From a checkpoint of a small mixture-of-experts model trained on Wikipedia: 320 SwiGLU neurons an expert, 13802 steps.
Below are experts of layer 7 (counted from 0) of a mixture-of-experts language model. Rows are named router (the router's row for the expert), down (a neuron's output weights, with its number) and show model dimensions 96-191. Each number is 500 + 25 x the weight over its row's rms, rounded and kept within 0 to 999. Numbers have three digits each.
After each expert's rows: a language model's description of what the expert responds to. This comes from a sample of Wikipedia text that the model never trained on.

# expert 27
router:520466519481501469528504499463527496495455454466472509506486500474526472478512540497462484490487489500519492493500467503504502493501495466507511519492475504508460478517516518542503527509491476466533510454490536511482505436496496503493509466492531551496544546480497488530458527488545483519
down0:481486514498510502496525458502541476498486480496499545508538483503486498506533498513485527517499503455550452508508507485516492533489509492525493474503497495519486536484512448507465452473484454471512480540489505485516461505552488470515558516431499488504506505454482500558492480528538555500
down1:494521547487524484501516482511535533536513485501534489536489522509503457484528540500511503451475496479485433506487471454517512482498510536488512457495554473529472451526538490462469508529511508490530463512492546464442506565453486515548526483501492503510471499460488480523501502468481557495
down2:526512493507481491498518513573528478525472522528496474524505539512515531509486492473506512475479513463508511475496517495497498493518474488480507496520512507532501495541481523485511512499465528500504489468494499509489537495476502527493538494471514508517493417517509459502563507512498482464
down3:501488491458474519487510533525495499475516490473499508477490506474524505543519499500474481496552480501485536511451470505502511487476543523509538439510523494515498465567445512484501521506495497500488519519478478549510518516494513520466452528479499465540504466510501478548474486498503519469
down4:502537511503472504527494514514510503472474514491471484466532473499520512464512473514438482492495534513540476509508535516506508466559489503497528506516470481531509506521502477515493491493514502504493506510521526483493542517506512501524518485487547538502457513524491529509488493491512508518
down5:500508507489505507525476465488470476517497521514493518513483506476502521483503452488491508515507460520485479479505530434464486537462541560504507512555506519485500504519465523460483500451528480502475512508510452482486487456502499503534516502516538489538516500499526490475521490475513505479
down6:480480457552474550496553491528463503514548488478519518523521509537496490503490523511495448512509502515474504455524447509494486484448541456528462478521489481499523507524463527508479490515525479499514485461499511455508507500467476512489553487500476469506490494508509514498536545491519498520
down7:477497494538510483514516509517484505526503517491509513488517451512491494500544505503493475516527494532468555495513518520533474520463510480484459539525513550479519515494531455504498522521482474522440531459486509540451491530538486532522541510512493518502512516454516541484523492462495492516
down8:470466549497525505534475476495493549488499509491498490502538508484520446467507481485516495527514500486507513508512503519538487477503503473511542477515489508517529466477493474487461475519519493462499472501521495548538510524491530476506448465502528537493534515497511519493538472523504501511
down9:456508499495519471505494461478504469517461444515448467493487506494487490501509505507499528492505449512489499511497543513529525561480466494479496517522479544490511494480490506450483476522510482509490484465470499508479467494486451466476511506488527545498494530541513488519527526503526535519
What it handles: Sports list name starts. Opening pieces of capitalized names and words in sports results tables and rosters, like T-iff, S-up-porters, Sel-ina, Bronze, Min.

# expert 16
router:475532460454482488485507519531526501517479498538520447502452484511471518476522527553529499481488438525502524536465517469496530494507500507451533545482507493515520516492439485491514526526522503502455510520487505486479489528527529481494538490505514505489490489466470516509547484523516519534
down0:529512517556532481537474533499526516468505507495466496523486485475508483459504502524457511532464537528538488461563541520522467517510499510518501494476479522486534505513480455511508522494483490507506484528491506506514501498531494508496483499502450514517534542497491488504491480531548510515
down1:490475514516450531518509490477495553493500450479478531475451517537462519516548494483497498473486496493491492505489481476465502520485517494497503529479485534536492524520489521527544517458498494505498514480526485477545522517490545511493524533501464531508501500484500543479540498482549521448
down2:499510536486529498506546441503509471475470470514502457540496483481517512494536482518504491463496502521508522493500479537479502544480524528520527478529548476514518477454487476551497435485517545449520547489463516531481503481495460480442496537497524464478487492508524512448467462495519497475
down3:501536513529497513491512518525506490492505500494493488450481538509510526523494538503484501558471507508533525559500529483490532502520490480522487454469552554548542464495504509503475464480462508487464458534512489497486504470483502540465505511500530499479496514537518533519490534530527511486
down4:475511500485488469477514503449458500479518481506452488487502548516537496496468472517490539486453445541532525547462511507471478509522501485454507539487494529495480498513511514486502498527475462484501473495518453474494520546496517542431505486509527511473505511513477497534510500480490506515
down5:506563455509509471473496502465459503480491510473487498524503443506509519460482480474443503539493463499478506489486495453472497492480508484495513487521504453482523506547499517559472541504475486505456502490481509465519485518471472524470486542543520547482484518556497504535512480448493493520
down6:492496524505476483481533493506536498476454477552492496550507506491518504549511512500474500483474544464469491527522516550475500499515515508483458446502436474485519508494478503457487493515460438506525485505495518490499444479521460482473506501567459500493517466480490475524508465458509509486
down7:489486476495524507465487486525534484499529522490484499492472463480543487529496517499483505449543495465561493530486528480534518512556536488505542515496493516488494502504510523549464502525493506502513460467531465513481491491459473481469532492480490512483529501491506513493509503495468451465
down8:513521486519528504542518502489491499480517491474462483487501513463445460509543529469545474463499482491485498544485499497471469523516491526514473523521479532511520505487493518471479500495496503471503528457461519492530494461509559461487539488483520507488484502537510523509493514511513536520
down9:496475508525516527489536500463476449541491483517523517472521466527496531485474484492514549488466483490551533453502486532515486491509472510541489513548495488487504537504450469541487503506532487513511503465507509533538489550471510537477473484510520538510461518514467491498512531514501509521
What it handles: Spaces and Latin prefixes. Bare space tokens before numbers in tables and lists, such as than 10,000 or | 44, plus word-initial prefixes re, con, dis, un.

# expert 5
router:509503496522529476500506439518506525498510546492480514524505497528515509497474489508461517491478448478531538504493519497544501546509517496535478453487471482494464470481493508453512520465524571507449453486496515464510506501492534505490570527511523496483454480487521493503531516516505488493
down0:502532487463495516501507504489457528493470494506457503462487513469478560501494511521536467482458475513476506493442536521481524504498475533472477475539506480431510471465521484486457559504517480504545492478535522493548511545500539464501504538524511474508504489506467548457505502478447480488
down1:449520480546504514523528481492487480531489526527488471494493521506540544495514485529502484460498490523508552540503448530524570476447542497491529518520505520487492476519498528542494477479540478537470505527504552474505523452475536538491480478483534485511500512540498532486446482505481483514
down2:457477506499490536490557516427454491498523485500458501550516494485510515504522468535524544509503517495562455477479515549533537516508481466500524500521527458475480466534477525496456503502564470475470511489520494489504467522481488516466492506497515499492455512488489497538473526510503529536
down3:495501493483475485508533506517525482518507504514508525516471548467484460538435492457474481532476449483462509532545453539494495452464502508472522476517502501488476479503486496534513485479511508507476476496507500497482521505528529478511505523495532460489546476488496503452487502490522521529
down4:431468522517497509460521492476477536537470496482525520492510492494498475476466491532511540446488506476502519509525521479517485470490504519502529508539543543469532521455493483466491503473522484483533510468517509424504512469518465534511524545489493536489500531491500466510536508504482521526
down5:515495513525498533502458486482468524508536499469455517449536485519499463437467519494503514510457489537491506489495482531511523506487485525464484437474473478493473541529483547533517483507532500521494447527489494550494491504514493509521523494476501489526479491500471466525531507519497501481
down6:518465523520527487491498505500489481496472540507514528538517453497495492508551497521499488482501506484487492511510498517521465494483496525528503514467464540500539474477452497526550503454533511517470553507508472500481523505497491480521499509504490545448491486534469519511475479497492540485
down7:557467518502499524544485530498495540500532480483542530489510492520469501535511505475517536499513514512496483502497493517509519503536463496490463511504497511463499517464497476506494525464512512510518527542506495467501543511527489569510490508524478505516483525498498507496558487488512506541
down8:443516463525492540510478484461527510511498495516530483474482501479462483486493480526483498491552477533568455465494485512496477519464536462531490482488458512494539490507506475475469530476476467509440502485503535472520508484522449466464537478523549517470476476479506527483500518490455491552
down9:486496494507556550515567507528548511502495487472516471502530481492480490445528465482476483515503486452493458476460516520489512506503470520480519474440493501535478463520524524500490474494532444475518541528481481500482500489431488475498501483510540517490521520450518532491488460527515493492
What it handles: Verbs and auxiliaries. Main verbs, auxiliaries and verb endings after a subject in narrative or biography, such as was, is, had, sign-ing, compil-ed.

# expert 26
router:532528495496462463532483482510502496544459491507516467495505496502514492543550494509521508478519487499508480517507537481547456484459510496491510509457502488491502452518488493500510462498485510506537546516489477508503519516470539508490488486519525471511516492491488531479483520447476477506
down0:534521508475562483499522527497500440480479505498480526475508484525475496536486510528496517515562496517513502489490525543484492514497508500494506475530498518502528517478458482534494512525479504521485516551483516454476482461524532475471499539472499509493482464522497512446512483467525557518
down1:507475512516483534498519486476491482500513493542483480496479481463492498504514502491455453479487482482495502507477487470492527514480516499475538507498520488537519522519530524454462544495503515483508534508517572498521509490528499512497495525526429484500504492483488565475528463479549498522
down2:539514454470499492511465490495487521532523499512478476495452528544523450500475491465465522449493525494488493492490512517453473437478546492484511508521492509520476510505482534486482529474527475461542491533475505506465467498526525484479487463547539469480483458503481489548462476503516526446
down3:511482488558522460469514490526522534518495472488480532523481515459508475503492508496453510516506465495483475505488509497532517520501497533510514496538483498468501490531483467570509534512494474525481526488464532525511525525514489487476457493496484504520507453491532531493528497467543512571
down4:482479545480512492527487517524542478489522475503497492476520472485502500531528529524505506459524488509510489540474464499518509508553512558493489540527497485481554514495513493473495483509481502517526482489513532503504499516516496467485535491457515505513522487512542528521478539527540467502
down5:482516491484504485441509461484497476489533492505502495495520483504509543517520479504491468511482490511507480520499472509462487481527494502515488488491533517519482504497484490527497448479513489541486523497487515459510494503533481491514487555456490511461556513478495480527468481524517494505
down6:490533485487465513485510493516496487476482528502511520502528498541508473454506486473454477516497499514473562517493514506469477539512496496520497513457520468523476487501528535535515529523531536507487477483483525495508520452447474507478512535550454470494545491547516468521472473494502494462
down7:539494470527545486506513455448505484526513469474498471463443491508501487515498475525478496469477481488475525470527552522493515548489515510499518527502498479526485508495485518471477490492534476542469494514521494496508485499528486496510504537487507553496482515518522508479487457533472479490
down8:488490450479523497502518495492510475501493466458496496503535463487508519500509467486430464548499469530470540491477462519472512506486469516491517518467488480488500484470474523526512523535474515504457524514492507514516502498495519518536527520475468524569511508495506517506488486499456507498
down9:501520530497508490494456505485458526501547473453490484481467469483490508489476480501503481533454488533506463492470511496481491556473563474534511493483500512446476519484484524508473502500520507502483498455507440475490494537507553520529492497470513520503521528499434471511534508535537524492
What it handles: Capitalized word beginnings. Initial capital letters or first pieces of proper names and place names, such as P in Plovdiv, K in Knoxville, San.

# expert 1
router:454470476476477513484513487517494518477491473484541504529528470507433511495523505526443509496499528518477496482432494515497472484479549487506496515445475479488514559488506501471486440472521457540489509478524478520490522506502481476498473530537484505478524465504518471491515485498523517524
down0:478523452500511512439477484471521507526509463504527487443503487505478461500502506509519498482477505456512495464474483521513481474474518497544540517536483480506507478500498494519491491523510532465476529550523522513523553503431512484482497479485494489491523470534502516492440475488511513463
down1:528528509553489523529461527522498478490516485486517501440555495509519552498478524528512477531512492504508493544496482527479479518495452500510486522478578469495489507504544489529512446512527453510460484527512488472506546488476504477498519467503504468480533522458523559504483506486528502504
down2:509482460496427516474493506527534467508496481493485444486489484494507506529471539503521472494526470509473504499509479502494504493473504460440482519523503510505460537466506484479523503460506492480475541485516484510477503461537524515483489561488517451516553528498434521484501486497525548496
down3:512478496479460498492494497497489447492505538523506520518492492486521494503517480510494463518441508492500474518508502476506514466503542479489509482441477496524521496542523525481490451503521508495521510517460451481475503499517487499535478486460485505521554526500504480481474525527497533500
down4:546526510504478501477489495516502476489511493481501451510512503522465504447484499494521461497480437524480458519545504521465468537528499517517504479544519492515523494482553505478466528523479554497482477490497535493485507513512470501528442514483478481497505521526508512485504533533505538457
down5:516517510453488496541532464500527505554477508539513506485479483486490499512511518545506508432483445520515513489533461506556471486525462475523484480452519488517496546505498481492487501496483482482479466495481520523539483513481489493494552496505484445493514507470488478508505480510491484523
down6:497490487485483495451500480496521477476477484493457526509539523454418516494460489490477480499511473512475482483484509543510496498493540460459502509464522522480468483500506532469510468517498471560478533522518476437468498493540557453478535479449517505513489485487514543517490512509487487524
down7:499435472490469507471513478504495505508501510504495517487521529504443467444477446505491464435518545507480514492547494502519483480507562508465532519482470468531507517486470498535515502470466515466510504517510530495460489521531514497464506495512485508507481528468543548420496486531468454478
down8:528523521505482497498501511506509473509483500445512503520495540491458487538503476492519509477486502466502502513510490514492451457469484503459467479494518492467530528479471484457490481520500507558509482456495549499485492509479493485513521484498533491529486474515509493503514486496495499507
down9:519523457469536527512474523486541506549545459509451502466474501477479513484497511520492484481502459567487533462460469500536523496479501529527536559481523535499503523489500513490499505509520536518501481504495454490475564491504556467523506483509538482519491538501462482482472500498498504507
What it handles: Agentive -er name endings. Word-final pieces like er, mer, ner, ber, ist, ant in surnames and nouns, plus leading year digits: Auinger, assistant, Southern, 1996.

# expert 2
router:534525497549493514589528464509557533499534531491488479482492503490490511477453515468508506517512514467528547537535517506516492526500515486501487508521525463474505489516503553509510504492474533502457513524507503503529527517482496546482549530507476504525496489491495546505527492485480503507
down0:511504493498514490464517509499525453497512486496477466504486529497530455510493471515503499485478472471519467477517498482507457512521497466513497483518513459480519490553522503510500531552510493450474502495490512487539483478467530512518500490523501477498486484487484484549474470514472488551
down1:544489516466483509540503492453506493490490540493487508497461472514480510504465518548512511468535498504455478511507519488484485503513516490507465493470491481450501496486502494485484465485511501469537488475544499510517518539492504510490449543493482503514523552500478480491480507526533503479
down2:490488493504508512512474448489455525578501531530456504471480481470512491540489521490548532492524509486468510518474486457554501514465479472479494525516481508539497511506527502490520510490472498493482504507499512428500510472498529490463496504524502487551481496487490490509526467485506473489
down3:511529489480482503493551527505503540500482510522494542508473502516515516501455520496482580504537473543484454535492492518448467525477500530516513543505457495507565470526507527487512505502502479439557503537467481489500467516478478538494502533527508518486498546478518479514495485478514507501
down4:517422501500502512502491488478490529543504510527511487501495489463524502451539553520494469538549505479547484443504515521482489501500510530488490435482490462462474470505465465443467502472501553444475497472471463511510489480521493479525516474532511517516537493475500492516493477497501490511
down5:445485461499458518493504483545497467534551505519482495521499526465509487535494515532485511483509474459502575461502460486515514509467498469513480510525506519535442505451502505505479483509477542474483500520491530494500452534520495507473538513499479547501491484497477517567479449495529520462
down6:495523473520494483503495509488482487515493488511543501553489486506478501484473482471474501481505455504509442478487508537472489523550524490509501503500506480480498470495484474534487468498517502510547517497507500483497513532504494511529470475518537577507556523506513492487529490466497511505
down7:538459474507518511511505485520530463532522500526464497518449472521502476498528556499459497541499476521500487486463495439497530450491482513532525502488509470503476478505495539521564490538508501535483543537469441499499505526470512502509485479452479518495548531495508507482492464489500474455
down8:482512499423514466536504510468511511436509484508450493532508481503461532506456518501426500507492502528517498496508507486521507490463510512482478496488506504504502535510472504513504501515517499505491477528512459484485535492501493496506495519470447444476568555502486495501521483523513486464
down9:487495486505494512540520522495517462536493493566497481530518494507526502493479569515491542507502490506491499535470530523502498484536497451518475493467477520480513494499518522498487541519535508511528501553486455462512528489477522490517503476471534530514511466501495429504545497488479467490
What it handles: Digits in numbers. Single digit tokens inside years, measurements and coordinates, such as the 9 in 1959, 489 ft, 15°3′32.68″.

# expert 30
router:507508537534491486493513475517496499505507546511520511500492544501534487510507471506534533549502518568480492485491498431507537503504499489514491485529455472504457517474493512485464489520498488467549492490472522479525472528492473510479537519490499510492508451548507507454525505511509523469
down0:511525473494520497483505457507531549492512514512525498510507522571491523478479491513476480522483458519500475530525535509505527559483466466534531496560475484509510514505496482529510515520519506474493496555467490470454490497518476455485526464528450528468517489507484471515499498483525500469
down1:497501536481503501480526517512486521506488497494494510523511469507500450499503467507535535470511493480517493534483525506480457508525487514486505507470544523477560485507519499542486527457464478503520496506506521490500478487492493485460514468475516465521507478442510487536462496518528502504
down2:495510474514457504501499523520550449520504547473496489507506502490447522492447514524488487457475535510523469507540493545494477502473502535508499524495519539502565502491432493512547519511486475504554517502533458500538472494513480505518486452514525508499500502468525569522499540521488488518
down3:508497536482499524497494497469477496443487530499490525514521475500523509516496518500535485499487506509530487481543472516582492487522453509497475504460537501483464484501526513471475454486557500536549533499498502473474525528505476515540482528467489523511538533498499533503511485475483494494
down4:524526533491452506493494494499485490497485471528463524525512533490511456525503502496508479509489480508535487502535512497532487506493549473444492492499495496449490485514494511484459501500503480515515522513467477503516490477477542464460512512535497453507441552452495536511479512504528490489
down5:487469473510556500533506487482482520483486507472497506499478515483531477510492536551508481456540488460509483480514517532491539510492536474534502521503475490515504468493511513485473523488495498468495529493495521517509447530485499527519481499514520507477525491493539502525469470459529545530
down6:501494490476520525521498519467524493501497488518482518462541521490527497490492479527491478459454505476503546500478514505465476490503467468490488528552528555574505484469505516499547473510501488546499475520556484508465474443519515480530513526501499490478502509496478530440521479474458513494
down7:480515520508508494494500522535508498494517528546452546493486505459483518463497544484474478534436508502497514463492486489488536496492480462483480491520511516552518492517498514529471488515533508545494498486477479492504484506485516512486512520489495481517511518498491532462501530517550488494
down8:461485503478497531516533522502489503509470508523495526515460528491454528488524525472468479503494534515543521526515478487487518492540513515459477507491510494531493535550537451491481475461494513554530537500499451566510515482508550487491551531487491518460490487462476472519476481505454457465
down9:474491490507484470509514503518499467478511481519519523514500491513469475522499510508511452476476490549516440488552536559463486521473510518479458485522527486487526496482520484503514479467482465543478525458546492474459512500532544491541522553532514495531514529487517486508546506481486578534
What it handles: Noun endings and plurals. Plural s and noun suffixes ending common nouns in prose, such as musician-s, personal-ities, children, people, system, family.

# expert 17
router:515502514505489538480483517526494506558461507499476510501497445510474461472459465482500480477513501482485485510495490500473509502538531489461475544474536556503538535508533473477456555484449487458504468415457479486508511495532454486529474517491493474527518519502505510500488503469499516501
down0:499519477514477490518509504510511457505505529529494521505482512477475458458489502480485501505526482504514486524531480502473472556518515479511520498488502521553482505499463494505484539475478503517461504466508514513569514508513532503491502454492509516459498493452462532531466490505498475522
down1:497514501492541498486524510456514501520489510518498480463501534540520497487502508498508510474513496503462513521506506502502526456516493513532527500486483460501531498519494474506457502521481534487462488483489480485493461491468516492536534509508507464528522540528496492476476521504502515459
down2:535497503486491519523532506495509454508439512468517486441495505472524498497473493468501529463482538505498508506481512493522536493517513466512482523498464493505478471496495453519485521494507521524531520481514485512492538551507498468512522549506464500443509490498511479461456493479544544493
down3:476515459461496487513523493501486515515544447506528521479500468492494501513492483472522495510500438511554502512471481476450550544464488514469466489509556493500494532518528509503508515475471513478486540494512517513479486486545454496479509481523488441503466511479477491514490512447482529474
down4:483516559491475475489505496475474487470505489495513502507482504529526484465538500491501506529489490527494504464506512471464509547494518517485523444501509415508499525528479493512536536498503508482483506526537458506508479500483488494480518487502518498467501507473515469471512498505525547506
down5:511500482492495481522494443512498500545459502464518509532524532446501516475481530544499482516516495516475487506516522493523506554541528505461502519481495460527482484502521493545503516496547499490517470525512533418519526522511491531494443528490495554470534476492491511507483490510494462485
down6:474479497500531558515526526479513502524504508475502517481526515535526465495495481469462515507480508487486529516481496513484504434548510534504496489486505515533509487470535481519463475500539496502514508484477482518501477531539469502537480492477455489500479527530503492527489517578497449560
down7:512472510550521525488507509507546472462539478520510532520468487543462507517482476485481498508517510449540479488478515513507470466531494527499518490545445574532506462529529519505457458514544519532498469472551488527504457501539484500474479499510453493518497506497523512514516466518528501482
down8:468510527529536484486462493502482525466493516495542523448532497535427505532501529512489464522516506521497466520487444490471493505513519520491485524490493508455446512557511488509447497490515521474508496480487508473502452475455506547494495475506462496489467509476468505524473516513474534496
down9:487493502514512478521526524535503447513496494492557492505478483487465511499467460548538490522540493483475489525469525508483513461486500474554544551509455508517552470518488537495477475505501496500533514462483505462474523472474515502445468506512554478526502480483469484461488501513488514477
What it handles: Mid-word subword pieces. Word-internal fragments and prefixes split from longer words, such as al in stand-alone, de in Predecessor, pro, un, ille.

# expert 3
router:545524480507478537480501479441483521463506479512515519487482534510485496544532495532520486514447517457489441509512503531556554507487525479528513487487483536521500483506494475538551487502487508537531479498509511502533516470506517457523513531500505494510480517537497519518514488492481525453
down0:474518487492502493477540514531471477463516524482527501478525481496496517491481493477497470520514481489500538496457473501489477484509463491489473512519476508477508495494486538513507440499502507453491519521463494493537491465508508508444532480515528490509487486512521527553483511496520466549
down1:508513506504517474456491490521465467483475449501495501500482520494506496519547540483528485508483497517538496511495485456504498501521525483471470517499549493508551498463476481519489501548518432471534462475495458543510458478499484474461454544465497466509537504534497518499527501493523511513
down2:509509514514436555495464509495464483485521543490480482519491460500485489433487465534510474490498501526543524504509522520502539547577520520502500518501516494475530489458495484511513529485550461479496471519485484531551489522498478465512503522472504513519492509490452493475484488444491511514
down3:490486504498520460530553527538536505470477500504498487542494478507519508499514523521480477524506479478497521507490465516469517508466508501513494473482498531516469522501487483484570451499550526476496499473496495501495504488532491464529503493475480470492494484515488510514542506544503505463
down4:490476480483497492449474503480509540483532486502466516507464484514552495466504496541477488519481498496528491538477503510502548472497535481477512493488518468513480548464502533458526491519485506494537510484492461478508500445512555486507523525540521482468489496489511515473462522467532464522
down5:514518502498518491460484504472506536488487490529490510504482527513502477510507515474515519468512478461506494482498496504489506499545505514485477496512487496549467494497524480454489519465456546497486539532510489512482533534504499523459509508528477501510482529514499476440481489498560538562
down6:530505545481514505526529489496452499534477470522511459523507521467503529497535527525513467490493533509505504543529490497466492494510453497517503508552508486412524512478512482448524493486499498491496494523490482518524448496487508490533525532480435524492533489504456573477505502503512516513
down7:466512543461530494470512528503531478503491498531527482449475465515469441470513510481521509511475525493520479531494510483488471508499485493468515498501539488522483498521507502529501506497505480478511498486480505518489494491498480500526492508461488499496504533506508529494499515516533499536
down8:516524552466467555534525458505511476514484489491491521530496519497465455501519535491524492464495488513482506470520542479479525460505514514499503515519497504461503532489496546550460513502472508514520517504514495539518494496538479496528564538473522492554477503500512476501493485514497503531
down9:488509547520515483532483492507484447456530559489444499478483475534527501498502482534494493488479478526508502514509465455503510467517486495517522505485519495551489486540491514480487532483524500461501504496525557473517489466444529470471478519525513493476521506528456527455463503493514480516
What it handles: Acronym capital letters. Single capital letters and letter groups inside acronyms and abbreviations, such as the N in ANU, U.S., BBC, BRA, FSH.

# expert 13
router:536441500497513548505529509503504484522501515492550493558491499485537468553481545494556497517498511517519496496519500501515474497482494531479528507471520524510505544476511509530452527491485504522512503529527501472525490541514501470526479504467462474473500542491456479521508444477530491500
down0:498500459495512515512475487500523523537519512499543476505528488443516526528466511517539503529492535520506467499552450499510491498507521514493498440472525542505483520499468494497485517511487453506444462524544508514458491546476498533523491499506472505521552436546501521500491539446507443518
down1:487486503463504445490534490519501499476494477498515473481478536488545521478505501534480529468496504478484499542531462483540537509495496505494492488489475513498513550522504457488508489493500518469527490497508508486472498497484460474514516500538547492524493504493508504500510490488489451527
down2:487494509473466458514543564515519438508523509470484491461459502482468474511518449521510538513481481509531491498516472491519512465534474512532508474508494444519489532472504518496508436496476499512475438481489498447510560482508524464533503522478442464489480503490495496524526470478482461521
down3:536460488543512490539431518490542514486483506497501521493512488475481504469508514485500514543486518510513524494497472460511518495503505498504503515522457527464536462527484470500494492493497497491493534470561480455476510534477507534550503426531488479511523509492515492466488525488463538524
down4:487515488486519525508468498480497497507476508484563450523517516474535501547499518480503510498501506511488507466453490439505497539525478520509522496493455465518487513508505458506506455531481511497501472485493497540540520482469497459442516498502452428450542458527479445532478510520510466508
down5:487458491512474464504480524498489480479519511516502500525528505505463488476537522506517477497477483500499483544505497471512443468519454526497474495471489476511545498519479485454481518519533529476501522520488488549488498495498514553482509534485520513528489533482503497495483526502497519534
down6:534506495518537536513498515522459489490475479442499496526508482516504504473494538506555504452522483525510494521470492529507466504451488430491505487499472498502510552512547468496475514490557504505519504484504520485477522511522510470482490477500532483486506523534523482495485467494488524481
down7:493529517494517495527503472472510497512491475480509470508523510489542472472459517537522499549512496534542520511502494480493525530479478492469484485487473505517501500496483502519494534508496484563526522498467521514479481478535511498481498512535480484501497536528514489496498457463527480533
down8:465545473507480516525491437506510503527514512479476503538495507513511480484497468456504479481513498484534542497478557530435465512492500535520517541471478503507469505522511502499518488510521519484482490536493472485526502444542477525499493541438519533482501457513502495455528494502477533475
down9:519524495453539481503503531513524506536519526498507471460498519507506530486518470463496527467518511528492505520495508468511493493516487465458505483532441493507464513510525496518499525502535533480508495507477476484481505509511500501464498509491454535425506519506494503530505489468465521503
What it handles: Accented Romance name letters. Single letters and accented pieces inside Spanish, Portuguese, Italian, French and Hungarian names: Solís, Alcalá, Giacomo, Cañadón, Arlecchino.

# expert 9
router:514501478483465516494529511553505456425496471476462472486520482542494521461470495441483510507497470506497562496537499557445531489523509482518502495528489479508523543471523497531515482489521457456528478522513511514453520524498509493508517497518501490520508528508494523482455481469480507503
down0:480509509493548495553479506558455524455539492459515490480503539459549502489509514497517451533476499481524480473497493537496466532484508489482529512485547490490516488512507516472498531488518488510500522553511523514522495491520498495476494527493505499502531482509523532522479490498512519470
down1:449513494529442524522509495523500503504478488464501508493496483474547504458527527483493491514484532535493520485532523505504483475485469474506527501503463485504502506442558552465520500486487478503490444516532557485524538490525548538474493495507482491522486509499536495475512526538517539523
down2:493506512457502513476471496535530511542509481512509497493515541504502511497506496496514487517514505520524495529533516452510541491525444463561467506474510499474475487476492512511501499528486498465557510508473513467519510575468510439530512501515480513489486495505518473485478449493459476504
down3:477523496503518488479518525467519500506490532528460514501504546477504489465536480486529472550488501532486486477511530487509483476516524480495476482491507513497515490508496481490469478497483572524499462530507455481495490489509509471524534546518475501508496526495513511532478457464455450480
down4:512523515442528492490553468484472490479464539529535510501498445441460538492470515498456512503510500488558500459499477475511490470498517504455484534440562512509484476543516499463510532476487519508490495469512530490490454510519462477520492506545462515547535522523492534509519545480481463491
down5:410492500527489462522493509499492502501469536497522501462499508527533511477483450506506508477498497509499526473483489492524468507467495569511504528506488489507544497481488545504533484485492511538530475477517499491542481518502496502500519514497486500504497524519451522483544456517504488503
down6:490547496495488485492508495479534516522519509468488512457516558568511487490514474473482513486445521508545528505484505510518477500502501493539569457518515498491540460530518482522527518492450497461524508521481531466506509502479464496496509501546492482504510530504543430501545494500503470510
down7:521501497465508555445466492487497486489506481463450531474525514470477503518488499495534507486504540517499500507543458482479484516519517514461480545472541483489458535533509539545486551490534545493521497484509513525529460475500509472454513473520494514493501435462525502473509509509493512499
down8:490529527490550543489462529528501497457492484509516503519507523508523517522483489471497522490500492474506477506499511471471508478507451518482462492522517514475488534514524490497494520512493472517465493460483522471503498477504528563528509506523482491482490501500484476505494513489451509503
down9:522483512442501462517483467517534528480496525507491472478519534523503507437529493495507478528504486487516479469503487462496514518474439518496504455516511516483542514472545500523494540513487461511533505483460521523477507500459513532533540426501489504481512515546460484512484504479501483447
What it handles: Mid-name syllables. Short consonant-vowel word pieces inside names and foreign words, often transliterated, such as Mi-ta, I-ru, Ch-int-amani, Sa-tur-day.

# expert 31
router:440509473504511478479501547496511502508531497498502498491519497473492536447515467482483496491518501450496554524487509533513472447496494513461510466502535494493476498491494487501477478484490524491493519511458480533497477484495460497494495469521471492495524504504536500477489502501479494572
down0:500471525500478510521516551471474539499480506471512481511514477503526486472491467541551495466519509478524532515478473469519500499460492510474505476509539481475470544550525464474538486497492491522481493498523461446536496479520526518443487462517482482527542542499502525470456535498518484538
down1:503535500511473499537514490455459532513477517483523483520492491502489498463488496519497508497508488478510509486483519506481535508525520480520469504493445512484493520445546478483511496478503484533515499479511504560550508475501505530511514501486493498467464505491482565444508513511548527490
down2:499494462481475524494513478492522560481499506485508505525462543466477496522484517502540487494491484512497474507474467491514507541492502504505506522494543499503491518478489507542511529495472450449482491482486492500507475473514492497475515491507531488486477481505543485479508531530494479481
down3:537503536508519499472525483473488505445483498502499489484482495495440520489518505482537492515495481511463478500458532488479506487480509532506527496509534509505519465493500469465490506470478511535483479499518467514503492481494529528484508539507485509469466496528494477472506497529496496464
down4:522529509504481555468518512537511545485519510494540503474478540523504486551478490520484500457492504495517510489496519506525491494465505492467498506487497528523500547499489504477512425501483535446501489513537489451484513485505489477468521508521476504497531507540519537517499446510445520486
down5:526507511497487532495514502538487517505467514500501483475494481499537504488538467502515522498497489525520502505497493515544490503548507492543481496460548547514510500490499523437478501508478500483511437470459458535523520538494509546458471482488483491480473504498518493529528517474493492512
down6:518501523496481547577519528527463516543478482484502512487486587509515515497488503496553514525520539515546463512489469490479536533505461509474508486490505487490500517501523497503534500539512491559508502532519496503485488527489511532492514447518485468462536510504539536521495475434537484478
down7:512485548486483525503509509517520499480491483480500468477513509523449449484518504516487449519489521468497530490524490497444506456551528472486479544501496490496457483523447476484480495487476499498488504483551497456500479460558528509450524525464479496468490535493505507517460535482513498503
down8:520492562538538520521532512474501459486504512517475529468449496509508500494456503515460536505527540509511491492459508494498483434527501510561495452491498429496490482471484426515535494513508506517492492482556464461569531459514495520558507540528505531433522550498495507492467553485514484490
down9:550491523505516528521483505518517530532532517476493470477493452526537454498481544484506480444503519499516469491496477498463466516457572520507496494520490481480491514523514548501472496498548480510486530470527505496488486498478530491519525506504509448513520501520525479497491470471497488488
What it handles: Germanic and British name pieces. Syllables in English, German and Nordic place, team and person names: Worsbrough, Weddelbrook, Bjørnebye, Wimbledon, Strelitz, Dunfermline, shire, ford, ton.